Experts of a small language model.
Experts: 32 experts in each of 10 layers, 80 SwiGLU neurons an expert, 2 picks a token, a softmax router, a shared expert of 384 neurons.
Training: a variant of Muon for the experts, 426M tokens, 3088 steps.
Below are experts of layer 2 (counted from 0) of a mixture-of-experts language model. Rows are named router (the router's row for the expert), down (a neuron's output weights, with its number) and show model dimensions 40-79. Each number is 200 + 30 x the weight over its row's rms, rounded and kept within 0 to 999.
After each expert's rows: a language model's description of what the expert responds to. This comes from a sample of Wikipedia text that the model never trained on.

# expert 14
router,243,248,249,158,232,223,217,204,255,232,227,167,213,198,231,148,219,197,127,215,204,208,216,168,170,162,136,246,236,215,174,176,218,209,196,210,226,194,220,150
down0,188,201,200,207,222,189,200,198,162,205,216,236,244,189,165,222,177,201,216,163,167,219,191,146,235,243,184,198,261,199,237,191,157,221,190,168,208,230,201,180
down1,248,191,229,167,256,180,180,208,168,206,226,229,224,154,143,182,150,216,188,238,221,190,191,193,219,195,175,234,264,191,209,192,203,205,186,184,176,147,136,200
down2,198,237,229,258,201,198,186,187,232,189,184,233,208,264,214,196,187,200,258,206,203,179,219,192,209,217,205,189,219,140,177,216,211,213,217,212,165,171,198,210
down3,214,153,197,185,250,225,193,135,182,129,178,209,214,204,215,246,208,218,248,213,185,179,209,158,253,207,211,171,220,244,186,220,150,195,223,158,181,211,226,170
down4,215,203,167,185,239,164,163,186,213,200,144,211,205,204,182,243,190,194,196,214,146,176,197,248,211,164,204,200,224,246,176,189,195,201,210,187,202,236,222,218
down5,192,218,282,145,224,196,169,265,145,153,193,213,180,183,141,150,213,217,214,238,210,197,239,238,206,208,166,204,169,190,217,202,169,161,226,210,240,203,237,172
down6,186,183,184,250,224,128,249,261,190,209,169,210,193,147,211,202,228,216,232,201,212,190,182,162,174,283,172,162,234,176,217,230,192,143,176,167,215,198,126,225
down7,240,280,164,189,173,227,235,226,233,224,165,154,203,219,151,228,220,185,211,151,217,169,231,199,180,249,158,217,223,243,285,207,222,206,225,227,212,217,196,254
down8,210,179,200,204,178,196,249,173,255,190,198,192,182,241,222,222,167,192,243,218,228,204,241,190,176,200,187,178,157,215,188,191,233,262,200,223,208,248,201,185
down9,187,151,240,203,181,219,210,195,154,202,192,206,183,229,139,202,179,185,177,117,227,213,204,201,176,206,174,205,159,178,242,214,189,190,122,196,229,157,187,232
down10,189,196,228,177,193,214,249,215,194,180,186,217,247,200,167,251,158,192,213,209,224,285,152,184,165,181,149,244,238,163,249,248,211,212,160,192,201,235,229,206
down11,246,184,220,212,180,214,243,205,188,208,219,155,231,241,209,110,228,200,247,240,286,215,182,209,226,231,190,238,190,189,188,213,247,216,174,205,232,171,228,198
Articles and determiners. The word the, plus a, his, their, its and possessive 's, usually after of, in or for, as in President of the Union League.

# expert 17
router,178,167,207,198,206,250,204,221,229,270,200,194,217,206,183,197,258,208,177,146,212,226,198,183,208,118,166,222,195,212,166,180,191,235,225,176,196,251,173,163
down0,220,199,243,220,187,171,244,211,202,155,183,204,188,256,217,201,184,198,192,200,255,152,193,212,196,196,196,180,180,228,216,222,152,127,177,161,183,144,199,217
down1,115,178,163,236,173,206,203,219,178,220,163,202,202,211,172,218,256,239,212,197,170,167,177,190,197,197,227,202,223,161,200,239,204,143,235,203,200,163,254,181
down2,183,182,219,225,208,162,204,172,226,153,164,177,233,167,183,183,215,211,149,192,221,209,241,217,195,190,222,209,237,220,206,118,197,183,208,219,219,181,186,183
down3,215,170,194,185,204,207,211,214,224,200,166,229,158,248,261,195,231,155,176,186,217,147,181,186,197,175,161,155,154,241,200,197,224,188,245,181,176,195,214,189
down4,231,197,168,239,225,215,125,229,183,198,154,212,220,238,194,218,208,183,182,203,201,200,213,163,198,207,206,192,192,194,187,197,186,227,210,212,154,182,208,162
down5,247,156,120,255,188,237,122,177,160,221,201,176,195,198,165,240,228,194,187,207,226,211,158,163,187,159,214,161,222,187,184,213,218,185,183,170,234,204,170,206
down6,170,169,184,218,182,199,196,124,214,206,220,179,183,181,180,176,180,214,175,193,278,176,189,222,184,209,209,187,157,271,232,192,177,203,170,226,162,230,245,192
down7,232,212,214,189,188,222,184,156,144,217,173,196,160,178,203,137,232,211,183,183,182,194,208,172,165,161,192,252,246,259,224,183,268,201,192,238,178,211,217,175
down8,215,192,179,208,202,230,208,199,225,179,174,230,202,209,150,176,191,251,285,203,191,239,208,200,170,135,166,242,163,190,169,200,165,233,232,153,214,211,236,193
down9,232,187,160,177,169,197,225,202,220,250,212,217,227,241,206,237,237,160,184,189,215,222,226,227,186,189,258,221,186,186,210,185,187,156,177,204,253,215,189,180
down10,210,165,179,237,209,193,210,162,226,183,207,196,207,154,180,256,180,195,200,189,175,202,180,204,229,186,183,202,174,199,211,213,213,204,225,191,220,211,191,192
down11,143,175,204,194,191,197,202,201,260,180,165,158,223,236,248,170,191,163,207,171,250,196,235,203,213,234,182,201,209,215,214,213,192,202,258,195,191,193,232,188
Sports table fragments. Pieces of sports results and data tables: commas in "3rd place, bronze medalist", dashes in records like 34–10–2, and digits in dates and counts.

# expert 4
router,218,241,213,229,148,206,183,202,187,207,208,143,200,179,214,162,185,221,242,218,254,184,182,201,221,184,134,251,205,235,248,195,208,196,205,168,218,246,169,252
down0,202,189,209,217,150,170,154,226,169,163,186,204,226,160,240,126,188,232,199,208,215,260,245,191,181,191,242,166,226,198,133,194,184,181,210,214,166,254,204,208
down1,255,110,226,132,209,192,217,224,157,239,157,152,193,191,246,166,187,206,193,181,245,201,241,158,212,222,251,192,205,146,205,183,151,221,184,194,138,230,142,214
down2,154,198,199,174,203,208,194,224,163,223,160,209,131,207,189,241,209,191,151,189,181,220,184,233,239,183,183,171,190,232,269,113,168,211,171,209,222,160,254,249
down3,226,243,223,172,231,188,185,170,199,232,179,212,226,204,130,207,244,209,205,216,185,182,208,205,234,139,174,243,179,185,237,177,246,278,179,181,224,174,228,160
down4,219,267,218,175,164,180,296,199,227,207,199,141,161,212,192,154,212,240,247,196,202,199,222,225,218,181,232,214,177,175,184,222,163,157,122,141,143,199,218,182
down5,196,181,242,228,190,205,239,189,210,175,232,200,227,172,202,219,261,185,231,175,198,210,199,229,237,222,187,190,168,213,203,216,208,240,154,220,222,202,180,185
down6,169,194,263,202,200,204,211,214,226,189,146,188,224,165,221,196,224,206,189,207,240,192,178,209,206,218,238,235,178,153,181,224,221,218,183,284,209,225,224,165
down7,169,243,189,207,168,150,161,208,150,205,207,200,196,211,191,184,183,233,177,150,195,221,253,191,199,176,216,193,225,194,161,217,208,213,211,248,232,220,185,210
down8,229,187,232,188,218,218,195,199,240,202,236,227,192,209,213,251,146,254,186,190,249,200,233,149,185,166,152,196,224,180,186,175,163,202,182,202,223,200,193,170
down9,207,180,206,195,236,170,246,214,179,239,230,187,201,226,179,177,197,203,196,183,143,209,239,182,198,191,212,253,182,238,220,189,168,233,215,173,160,224,258,232
down10,192,214,267,231,194,171,171,180,166,249,202,150,225,207,187,182,233,131,147,200,173,245,224,159,139,238,224,225,230,223,188,226,177,175,161,134,203,241,192,238
down11,187,216,220,166,196,156,148,176,187,205,258,210,169,175,258,216,237,200,199,209,182,238,182,264,238,188,253,224,178,183,193,208,217,151,239,205,178,178,157,208
Subject pronouns and auxiliaries. Subject pronouns and main auxiliary verbs at clause starts, often after a comma or that, such as she, he, was, is.

# expert 10
router,214,245,206,169,189,195,145,241,247,177,219,190,197,214,193,196,211,139,226,199,249,156,244,178,199,198,236,181,186,241,161,194,190,219,184,196,161,235,242,179
down0,182,173,214,197,235,181,201,214,215,219,187,186,163,203,86,165,249,222,225,175,174,217,206,151,223,188,169,217,203,181,227,228,187,229,179,234,193,190,133,214
down1,185,198,213,177,239,219,202,172,189,189,242,187,209,256,215,242,222,208,217,223,212,164,183,233,218,192,212,258,213,233,193,183,152,251,223,203,195,173,210,142
down2,220,245,195,135,214,216,269,215,202,182,203,182,204,193,177,224,245,162,193,202,196,201,211,196,222,166,199,172,185,226,213,229,185,137,149,178,176,162,231,204
down3,218,193,198,182,174,264,253,174,192,166,160,210,190,175,220,225,261,130,194,204,175,203,211,190,206,218,191,194,145,200,165,188,204,193,240,164,184,197,217,165
down4,213,212,188,165,222,163,256,201,185,215,160,164,155,194,172,253,223,220,195,159,148,177,182,200,206,193,202,225,219,158,190,207,226,201,191,237,174,206,201,174
down5,186,228,148,211,195,195,192,241,201,200,215,226,199,127,199,226,244,236,232,220,147,216,160,190,237,154,121,166,193,232,207,192,208,192,261,214,202,185,226,180
down6,226,185,176,203,209,243,223,200,243,160,176,211,220,178,240,140,194,188,222,236,184,197,197,215,157,238,148,212,199,201,200,165,197,169,153,229,196,204,210,195
down7,204,203,177,207,158,203,197,193,163,135,172,258,182,219,197,219,201,182,199,181,160,225,213,206,186,158,184,181,238,196,222,177,210,226,203,219,165,140,187,205
down8,143,229,209,212,205,153,191,265,181,197,190,222,208,263,236,187,163,174,206,260,221,285,206,203,181,231,177,167,192,176,178,250,170,202,191,179,182,219,193,202
down9,203,208,187,174,230,177,239,208,249,220,165,185,151,190,248,160,209,230,182,240,188,179,202,252,218,226,243,218,166,182,165,253,176,205,217,183,148,163,247,191
down10,203,197,197,227,182,199,205,174,183,201,198,211,224,171,192,195,215,144,214,220,250,211,204,192,212,247,199,224,226,193,283,202,178,232,192,210,201,231,208,202
down11,187,170,205,206,219,165,203,217,174,238,143,167,152,249,234,184,153,187,262,186,210,207,207,206,217,241,173,208,200,178,212,248,130,179,175,245,149,225,201,164
Determiners and modifiers. Determiners, quantifiers and adverb-like modifiers in expository prose, such as its, most, such, another, other, both, previously.

# expert 20
router,242,205,154,204,229,242,198,179,213,187,217,258,220,207,226,153,236,203,169,221,158,233,173,212,215,210,180,244,219,133,176,248,216,185,190,208,193,181,221,237
down0,201,161,160,217,193,170,209,190,223,213,198,197,229,217,235,115,227,189,197,226,197,215,192,194,141,154,214,204,217,239,133,235,229,199,182,136,188,223,162,204
down1,189,185,152,172,193,222,170,205,186,195,165,221,205,240,193,189,269,223,216,203,141,226,201,243,178,202,214,170,271,159,174,202,160,220,145,187,242,133,191,195
down2,230,258,228,186,194,197,217,177,138,164,131,233,206,232,200,199,152,199,252,235,272,235,218,162,178,218,210,220,216,172,189,209,155,157,206,246,157,202,238,215
down3,214,198,214,219,233,236,101,265,218,152,211,129,198,213,137,229,168,231,172,173,236,176,203,236,169,199,224,167,200,212,195,192,202,190,204,185,208,199,151,159
down4,162,171,187,171,177,196,226,157,199,242,237,158,208,175,247,204,199,169,156,212,245,163,192,179,207,205,183,238,184,175,175,210,168,200,202,238,186,174,169,243
down5,195,233,229,237,200,214,188,254,219,163,197,264,155,206,252,256,283,184,228,192,222,249,254,164,204,210,206,210,150,208,210,209,229,159,278,215,266,176,180,129
down6,182,161,166,201,214,229,183,205,148,156,189,188,128,191,183,226,220,217,147,229,236,189,225,238,196,252,213,191,172,171,255,189,221,271,168,221,192,221,180,145
down7,249,186,172,186,171,183,218,231,218,219,170,239,182,176,218,236,197,180,102,188,180,205,172,195,204,192,240,229,199,155,157,178,184,185,216,178,177,179,203,203
down8,196,124,200,194,186,189,220,250,151,222,205,163,195,203,217,230,176,203,217,195,178,200,162,163,187,195,157,167,202,218,200,202,172,195,205,214,210,223,207,219
down9,144,224,188,179,204,246,223,168,201,251,210,213,221,152,225,176,221,193,235,190,207,208,202,179,193,176,200,221,181,182,178,198,155,207,219,217,221,199,168,169
down10,175,234,209,177,200,207,209,174,231,167,141,207,203,179,203,200,196,253,216,206,130,211,171,197,190,195,208,151,203,217,143,211,223,171,212,205,228,256,241,216
down11,230,217,167,203,171,183,177,209,188,212,169,254,205,219,194,250,207,200,150,208,150,159,165,237,180,222,223,201,203,190,222,186,172,191,219,185,206,150,224,229
Cell separators and colons. Pipe separators between numeric table cells, plus colons and semicolons ending a label or lead-in, as in "Among these were:".

# expert 15
router,198,193,220,171,246,180,217,186,155,169,190,216,183,212,232,191,169,255,159,226,156,186,209,238,147,238,204,197,232,184,193,238,218,167,178,208,195,168,162,195
down0,204,147,228,209,249,191,180,176,209,224,148,222,202,198,248,256,173,203,253,179,231,203,198,264,212,231,218,243,230,182,179,191,152,211,228,145,222,255,192,204
down1,193,205,117,205,204,187,191,222,212,250,211,211,225,172,149,144,202,231,161,199,159,199,172,200,187,168,186,204,186,221,223,188,182,222,180,164,161,200,172,225
down2,171,198,156,172,204,167,188,203,168,208,190,249,218,165,245,227,163,237,166,129,171,156,191,207,153,246,200,211,222,226,223,196,184,157,179,207,226,181,197,166
down3,119,162,171,182,205,174,225,215,232,213,159,200,186,233,204,174,190,189,238,151,245,219,195,219,173,173,219,209,217,231,189,208,191,227,186,238,161,188,256,215
down4,193,225,171,201,200,217,191,193,225,217,184,211,201,182,216,151,178,186,236,252,228,230,179,211,211,166,207,182,246,250,228,220,166,160,241,190,199,214,218,189
down5,195,184,204,175,175,177,188,159,219,177,205,197,173,204,229,177,218,253,185,196,225,162,182,211,130,265,159,243,202,235,179,234,175,176,189,218,282,161,199,246
down6,196,199,212,154,229,194,209,222,173,244,219,175,240,225,240,220,207,146,258,231,186,186,197,244,226,196,222,161,221,196,276,199,142,171,246,207,200,250,217,206
down7,186,208,245,243,277,167,248,248,158,203,232,210,219,228,167,158,217,171,206,230,175,235,191,182,222,195,244,185,218,177,247,192,188,245,204,215,169,228,189,166
down8,132,253,221,218,192,172,174,200,223,180,238,254,202,147,252,176,189,221,188,234,211,214,193,208,234,190,173,200,196,223,204,220,251,277,195,219,227,201,155,200
down9,190,175,186,179,218,236,225,176,212,205,198,205,223,189,167,186,254,211,164,194,192,181,191,196,186,185,204,197,250,161,181,208,195,189,194,249,228,186,229,237
down10,207,220,241,201,209,253,197,158,235,226,192,256,179,232,185,179,204,228,207,235,210,195,153,218,228,171,181,160,120,163,214,236,236,185,212,143,158,183,224,236
down11,157,207,180,211,177,188,167,220,203,175,234,168,162,159,228,219,186,235,143,203,207,221,227,236,186,255,194,218,206,197,183,219,212,219,210,220,166,194,134,250
Line-start list hyphens. Hyphens and dashes opening infobox or list lines after a line break, such as "- Coordinates:" and "- Owner:", plus hyphens inside names and scores.

# expert 23
router,172,183,159,210,231,203,256,196,252,190,229,147,167,232,213,204,177,204,222,205,176,241,165,231,231,211,223,177,228,174,239,195,201,177,175,143,150,219,217,220
down0,228,232,180,230,177,224,189,187,188,233,214,202,175,189,212,182,199,155,170,170,217,179,199,191,215,238,195,186,232,239,138,260,199,182,223,204,189,197,191,161
down1,200,199,185,233,234,201,222,191,216,196,163,237,218,223,189,195,228,146,196,225,152,222,210,267,174,214,192,156,256,191,212,220,200,199,297,199,227,214,153,180
down2,242,204,171,106,177,199,181,227,159,203,172,194,239,253,176,228,212,179,211,220,247,222,182,226,231,164,234,180,210,166,195,153,170,199,180,177,144,166,223,228
down3,269,228,209,190,228,160,158,217,185,201,218,166,252,208,210,176,167,206,183,190,230,186,195,140,201,199,187,250,206,230,226,201,186,239,238,209,185,206,206,221
down4,147,214,204,174,209,211,201,224,201,213,121,228,262,210,182,238,202,212,195,174,135,200,215,189,220,161,181,205,166,187,210,226,209,192,194,198,187,178,168,170
down5,188,172,235,246,174,182,227,209,183,149,217,174,243,174,256,248,170,220,229,267,219,216,188,213,267,241,158,201,220,238,207,196,254,186,250,209,194,223,173,224
down6,305,212,197,183,174,208,172,222,229,204,203,214,234,194,203,203,209,217,157,167,206,182,178,158,197,214,209,254,184,189,204,207,227,203,205,179,164,233,151,166
down7,152,205,200,184,173,160,229,199,234,202,162,219,161,250,218,190,186,225,189,227,173,251,168,183,166,195,180,226,214,223,215,215,249,199,173,169,189,199,180,172
down8,201,181,218,181,183,188,227,244,167,188,221,187,159,204,170,165,151,209,228,201,244,235,176,232,186,191,161,235,191,186,227,226,192,162,174,173,150,305,231,182
down9,210,230,213,199,211,223,199,193,266,221,159,185,200,195,255,211,193,198,193,202,179,214,206,183,162,184,166,202,213,211,206,189,227,202,222,192,217,168,222,182
down10,191,220,219,225,232,234,223,178,232,173,235,279,247,184,166,187,190,213,189,228,217,203,221,194,151,150,152,233,197,244,181,236,186,151,171,194,220,170,208,194
down11,201,237,240,181,203,218,169,239,194,263,268,168,223,176,207,197,168,270,207,206,198,223,226,161,238,172,175,264,153,243,192,175,255,213,182,182,172,177,201,196
Line-initial table markup. Pipes, hyphen bullets and == heading marks at the start of a line, beginning table rows or list items.

# expert 1
router,184,200,171,203,144,210,170,208,184,162,230,190,162,189,227,207,182,186,172,256,250,211,196,218,211,223,202,251,213,184,224,234,194,242,212,204,224,175,243,224
down0,189,206,212,177,237,156,220,236,209,193,169,151,207,189,184,168,224,172,247,155,211,201,173,169,200,216,262,248,201,183,195,146,191,244,209,182,256,258,197,190
down1,163,214,243,163,189,222,204,214,229,197,170,167,175,144,201,229,207,176,188,200,213,210,209,179,260,261,236,187,203,185,251,251,165,199,218,186,193,221,240,190
down2,227,213,183,228,230,221,206,191,230,209,213,167,213,204,205,154,202,185,204,173,225,143,204,222,170,156,232,186,176,200,202,170,207,172,214,236,198,278,167,157
down3,217,230,187,237,226,204,165,186,236,199,178,239,238,223,215,170,207,220,218,205,176,228,216,214,162,185,198,206,173,209,264,194,201,183,222,176,220,227,167,140
down4,233,264,193,159,224,187,228,199,245,174,214,228,191,238,158,177,206,187,225,182,157,162,241,228,208,193,194,229,252,179,231,209,240,211,213,185,175,190,169,187
down5,144,255,273,212,153,204,172,197,202,266,184,228,190,210,213,203,181,198,150,181,173,153,148,185,213,166,191,206,187,191,179,168,190,217,234,267,174,142,257,238
down6,198,171,218,225,206,190,174,214,221,168,192,195,187,263,242,222,179,202,179,278,209,214,176,201,166,194,206,203,267,199,225,277,187,170,205,245,203,249,237,221
down7,217,168,156,176,169,173,164,171,181,146,246,164,165,174,210,240,158,158,215,138,216,137,224,196,231,227,248,219,199,160,115,139,200,207,187,202,165,166,196,203
down8,196,213,208,235,140,176,183,205,216,185,175,182,184,170,273,184,249,213,184,173,244,201,207,227,149,183,148,201,216,140,171,209,203,253,236,186,226,242,218,155
down9,173,187,196,165,184,201,202,211,232,217,214,189,187,198,170,265,150,205,195,215,191,235,162,197,209,172,186,214,191,218,154,173,238,231,215,199,210,157,235,203
down10,183,217,189,219,187,257,208,197,214,196,206,151,193,179,158,224,203,126,206,223,203,228,198,179,243,198,221,151,246,186,180,201,181,196,199,249,237,259,209,195
down11,215,219,150,205,199,163,183,266,189,164,202,143,211,230,199,290,196,201,213,178,173,215,193,209,209,210,201,163,192,205,167,196,127,198,188,176,114,184,173,184
Prepositions and particles. Prepositions and verb particles, especially after motion or state verbs, such as to, into, from, through, between, up.

# expert 3
router,237,162,148,213,203,239,252,179,214,250,232,190,202,207,267,164,221,198,223,200,172,183,180,232,160,250,180,247,249,177,162,188,211,216,228,221,199,187,137,226
down0,247,210,189,196,201,215,222,241,229,183,191,241,164,230,166,227,220,204,227,216,178,190,207,168,187,219,265,198,249,132,222,234,214,177,222,245,201,164,234,190
down1,232,225,166,240,217,214,202,267,238,189,189,189,123,176,157,206,202,207,192,216,163,238,189,208,211,205,166,161,228,191,185,201,210,216,226,178,292,198,210,214
down2,226,203,243,174,186,166,181,208,239,194,214,185,177,188,186,241,196,254,195,191,203,227,204,216,140,168,253,161,201,181,200,161,138,167,204,177,196,188,156,199
down3,202,160,207,154,187,196,174,219,274,177,198,194,198,171,234,248,261,160,221,180,159,143,142,215,213,161,219,203,198,176,226,202,122,161,199,181,232,152,186,181
down4,187,195,214,177,213,190,154,250,165,232,165,245,196,232,250,272,168,187,214,207,182,226,182,232,197,259,177,236,177,162,156,230,177,163,184,148,250,235,168,230
down5,215,194,190,201,172,207,113,210,239,168,180,199,137,193,194,211,189,258,198,130,258,211,202,187,271,172,235,245,150,197,203,194,229,235,208,186,170,197,160,178
down6,224,224,175,179,228,268,247,253,173,150,232,195,164,167,204,188,199,221,149,225,136,189,212,185,172,182,222,191,211,179,200,206,212,199,200,182,198,211,224,237
down7,232,166,173,225,219,214,147,194,193,199,155,198,206,180,173,169,185,259,175,200,187,255,150,202,198,252,184,210,190,197,160,159,242,219,214,158,227,259,164,144
down8,123,224,226,208,211,207,167,226,247,203,184,201,199,212,183,265,127,233,160,187,199,188,241,193,200,170,210,197,214,219,231,192,192,135,243,224,182,184,238,274
down9,211,226,222,216,152,242,136,202,270,192,188,212,177,179,208,157,242,210,226,155,230,163,175,202,182,179,262,170,146,268,187,244,222,165,206,178,224,238,196,147
down10,203,190,207,228,206,156,193,222,213,202,205,174,189,200,168,244,178,203,207,151,183,167,260,172,212,179,155,221,229,199,201,233,210,211,165,278,185,207,212,209
down11,222,193,171,227,178,205,192,168,219,195,200,221,228,252,234,161,180,183,163,140,122,234,182,158,163,258,99,210,235,129,164,261,165,205,184,154,199,203,177,245
Commas and coordinators. Commas, and, or, & and semicolons that separate list items, names, places and numbers, such as "Gallery of Canada, Ottawa" and "killed or injured".

# expert 0
router,181,232,172,206,177,190,172,225,207,202,187,186,212,182,211,195,177,182,190,196,234,192,213,202,151,192,175,227,167,230,186,204,193,257,235,206,175,269,262,221
down0,133,277,241,257,173,168,143,107,211,254,188,214,193,199,261,190,235,208,192,231,248,250,213,194,188,209,184,155,222,183,224,215,179,306,198,238,223,218,154,244
down1,133,187,244,204,161,185,124,228,245,230,193,206,229,203,219,203,213,101,216,180,155,221,151,213,204,195,224,183,140,136,254,261,93,187,189,191,217,222,179,218
down2,179,227,159,204,193,196,250,209,205,177,210,179,170,240,163,157,256,191,245,182,224,193,183,150,181,239,206,197,227,190,177,173,162,222,201,195,218,200,166,156
down3,153,181,248,204,248,205,171,198,223,166,194,250,201,189,184,186,224,175,219,231,178,223,203,177,202,145,196,171,174,189,222,197,185,208,250,165,228,264,167,227
down4,135,197,188,227,181,227,216,228,215,183,222,205,202,198,268,184,253,210,270,206,206,207,215,192,214,183,185,207,218,162,242,204,156,255,209,195,150,198,159,198
down5,184,207,175,239,193,181,207,267,146,155,247,180,193,211,251,213,203,168,181,218,200,237,202,216,241,205,262,136,175,183,181,187,207,225,229,211,252,201,176,190
down6,205,152,210,224,227,204,151,219,116,171,152,170,153,154,193,139,248,205,150,243,192,212,129,170,246,220,207,160,202,182,189,199,225,197,242,163,242,241,178,178
down7,166,159,178,224,167,210,185,211,199,234,247,212,235,209,127,211,191,172,205,209,229,181,189,210,199,238,199,179,148,265,158,165,238,158,234,219,223,210,216,163
down8,188,195,168,187,246,208,230,122,207,176,228,202,222,208,204,222,229,152,221,184,218,191,192,219,155,217,216,195,184,249,228,232,155,143,202,169,164,225,247,172
down9,193,244,240,195,216,198,197,177,226,211,220,185,213,212,231,182,164,216,235,170,231,213,230,180,205,185,192,219,154,184,134,193,183,243,194,155,229,256,172,200
down10,190,189,237,265,167,179,169,217,257,207,200,250,188,204,157,225,182,154,208,168,175,186,221,167,236,137,214,207,214,206,147,229,215,187,212,221,223,211,267,186
down11,221,198,221,186,188,175,227,166,212,172,202,211,212,192,218,206,169,182,211,172,185,174,208,205,211,186,185,196,214,149,191,154,193,219,144,257,212,181,187,197
Clause connectives and auxiliaries. Function words that open or join clauses in running prose, such as that, which, but, when, if, had, been, not.

# expert 29
router,200,237,234,150,179,214,258,207,160,174,205,187,190,212,220,152,250,196,146,221,240,198,235,190,178,187,174,220,206,194,187,271,170,206,209,221,216,172,264,242
down0,231,172,220,177,184,237,209,175,205,243,216,176,191,170,189,187,210,231,226,204,173,209,223,217,197,185,230,197,262,186,122,132,187,187,207,182,209,209,217,179
down1,192,180,197,207,236,174,183,214,191,228,229,197,239,199,124,174,159,266,207,236,226,217,211,196,183,239,192,176,246,249,201,172,243,210,192,180,203,218,212,193
down2,200,186,237,233,215,193,135,180,231,212,200,175,187,143,198,124,184,234,227,215,192,127,180,219,216,225,181,168,188,193,247,161,193,215,133,223,194,181,193,213
down3,217,166,190,229,248,204,212,170,213,210,221,186,204,181,184,144,198,209,167,207,176,199,201,221,307,217,205,233,196,201,160,237,281,208,223,206,179,208,177,194
down4,168,209,197,192,189,230,187,215,263,214,175,173,216,163,229,211,216,215,215,225,181,212,168,197,187,200,179,136,173,208,183,215,227,156,215,197,217,228,221,185
down5,197,204,223,199,171,203,189,209,239,173,179,153,179,164,166,228,213,153,167,245,212,219,227,221,189,172,176,227,205,246,221,211,214,218,151,245,209,229,229,211
down6,221,217,203,210,203,237,208,200,176,189,179,167,183,187,124,241,143,238,210,242,241,192,198,224,215,230,171,193,220,175,203,216,244,180,140,165,156,184,246,188
down7,202,175,215,175,162,233,223,278,184,243,210,239,196,244,217,200,164,160,133,220,188,152,221,254,194,223,218,216,168,235,210,198,218,224,184,176,201,202,227,193
down8,159,234,161,178,188,178,122,215,224,193,162,156,195,155,205,197,224,181,199,188,177,252,160,221,254,247,221,214,172,233,196,193,206,264,173,193,123,181,221,187
down9,238,215,195,259,216,228,177,129,240,213,204,177,202,181,167,167,213,203,225,219,195,195,223,244,218,187,253,193,262,220,200,206,186,206,187,206,149,176,169,223
down10,172,220,181,184,176,215,212,221,216,222,192,215,109,182,195,174,213,177,135,177,245,264,217,180,191,192,197,222,208,263,226,203,215,165,211,155,203,192,226,188
down11,235,175,227,268,209,206,175,193,230,207,237,246,155,223,183,142,197,162,195,234,139,208,246,155,190,226,214,245,223,189,222,219,221,194,167,224,273,242,198,227
Prepositions after verbs. Prepositions right after a verb in biographical prose, such as debut with, influenced by, set for, sold over.

# expert 12
router,221,202,178,191,159,193,209,166,215,156,239,223,172,188,217,266,184,256,240,182,203,211,206,207,176,185,242,137,81,208,139,190,156,203,220,219,161,206,239,237
down0,273,225,181,212,252,206,263,207,186,188,176,165,212,179,181,185,192,195,145,246,218,185,226,191,174,208,207,202,214,265,152,184,221,231,234,183,186,135,214,159
down1,218,129,207,223,163,144,174,246,216,189,202,191,166,206,167,172,238,228,242,177,228,186,230,255,187,224,191,205,219,221,207,184,152,175,180,223,239,230,213,171
down2,163,153,180,158,165,175,228,259,157,218,208,190,192,200,260,228,208,224,179,219,200,232,191,241,192,214,195,187,221,195,182,216,189,257,223,215,182,170,164,212
down3,222,242,219,211,206,176,235,227,176,212,167,180,238,225,130,105,202,192,259,240,166,189,198,212,191,229,182,182,197,133,185,270,231,141,208,254,236,219,211,214
down4,186,210,220,175,177,183,218,173,176,246,169,178,216,186,252,204,233,189,225,201,127,220,191,253,229,200,124,198,205,208,193,191,206,173,174,218,212,202,194,189
down5,211,171,313,180,199,208,167,191,199,153,193,207,164,194,155,199,223,185,251,166,218,186,224,178,147,207,182,247,178,257,153,180,221,230,179,126,209,202,140,208
down6,231,219,222,191,200,173,231,178,164,169,161,187,179,233,216,203,225,161,254,197,248,166,200,230,225,190,185,261,194,210,233,182,172,182,206,179,138,207,257,166
down7,227,254,214,218,232,232,176,174,161,201,202,161,162,195,232,166,231,173,244,144,244,174,250,241,238,179,248,233,171,177,182,183,223,220,225,172,227,205,250,163
down8,181,158,222,168,199,193,171,186,208,194,226,222,206,174,209,269,200,219,206,234,175,194,201,243,272,216,261,233,242,181,201,254,184,175,228,226,177,180,202,242
down9,231,234,209,196,145,204,258,177,180,234,175,228,195,178,225,204,189,188,186,190,173,296,192,233,207,232,195,252,216,158,174,194,255,175,190,215,260,228,188,214
down10,205,228,114,208,227,192,193,277,205,228,197,197,194,217,184,186,210,199,130,209,204,221,211,194,174,235,215,225,218,196,186,181,187,176,148,233,150,205,257,195
down11,174,201,177,243,149,191,164,203,208,246,212,204,127,168,170,170,197,157,192,183,189,188,183,199,257,204,175,151,189,262,170,203,197,225,172,245,172,215,235,185
Derivational word endings. Suffix pieces completing words, such as -ation, -ating, -ized, -ity, -able and -ed, in words like mitigating, curated, conurbation.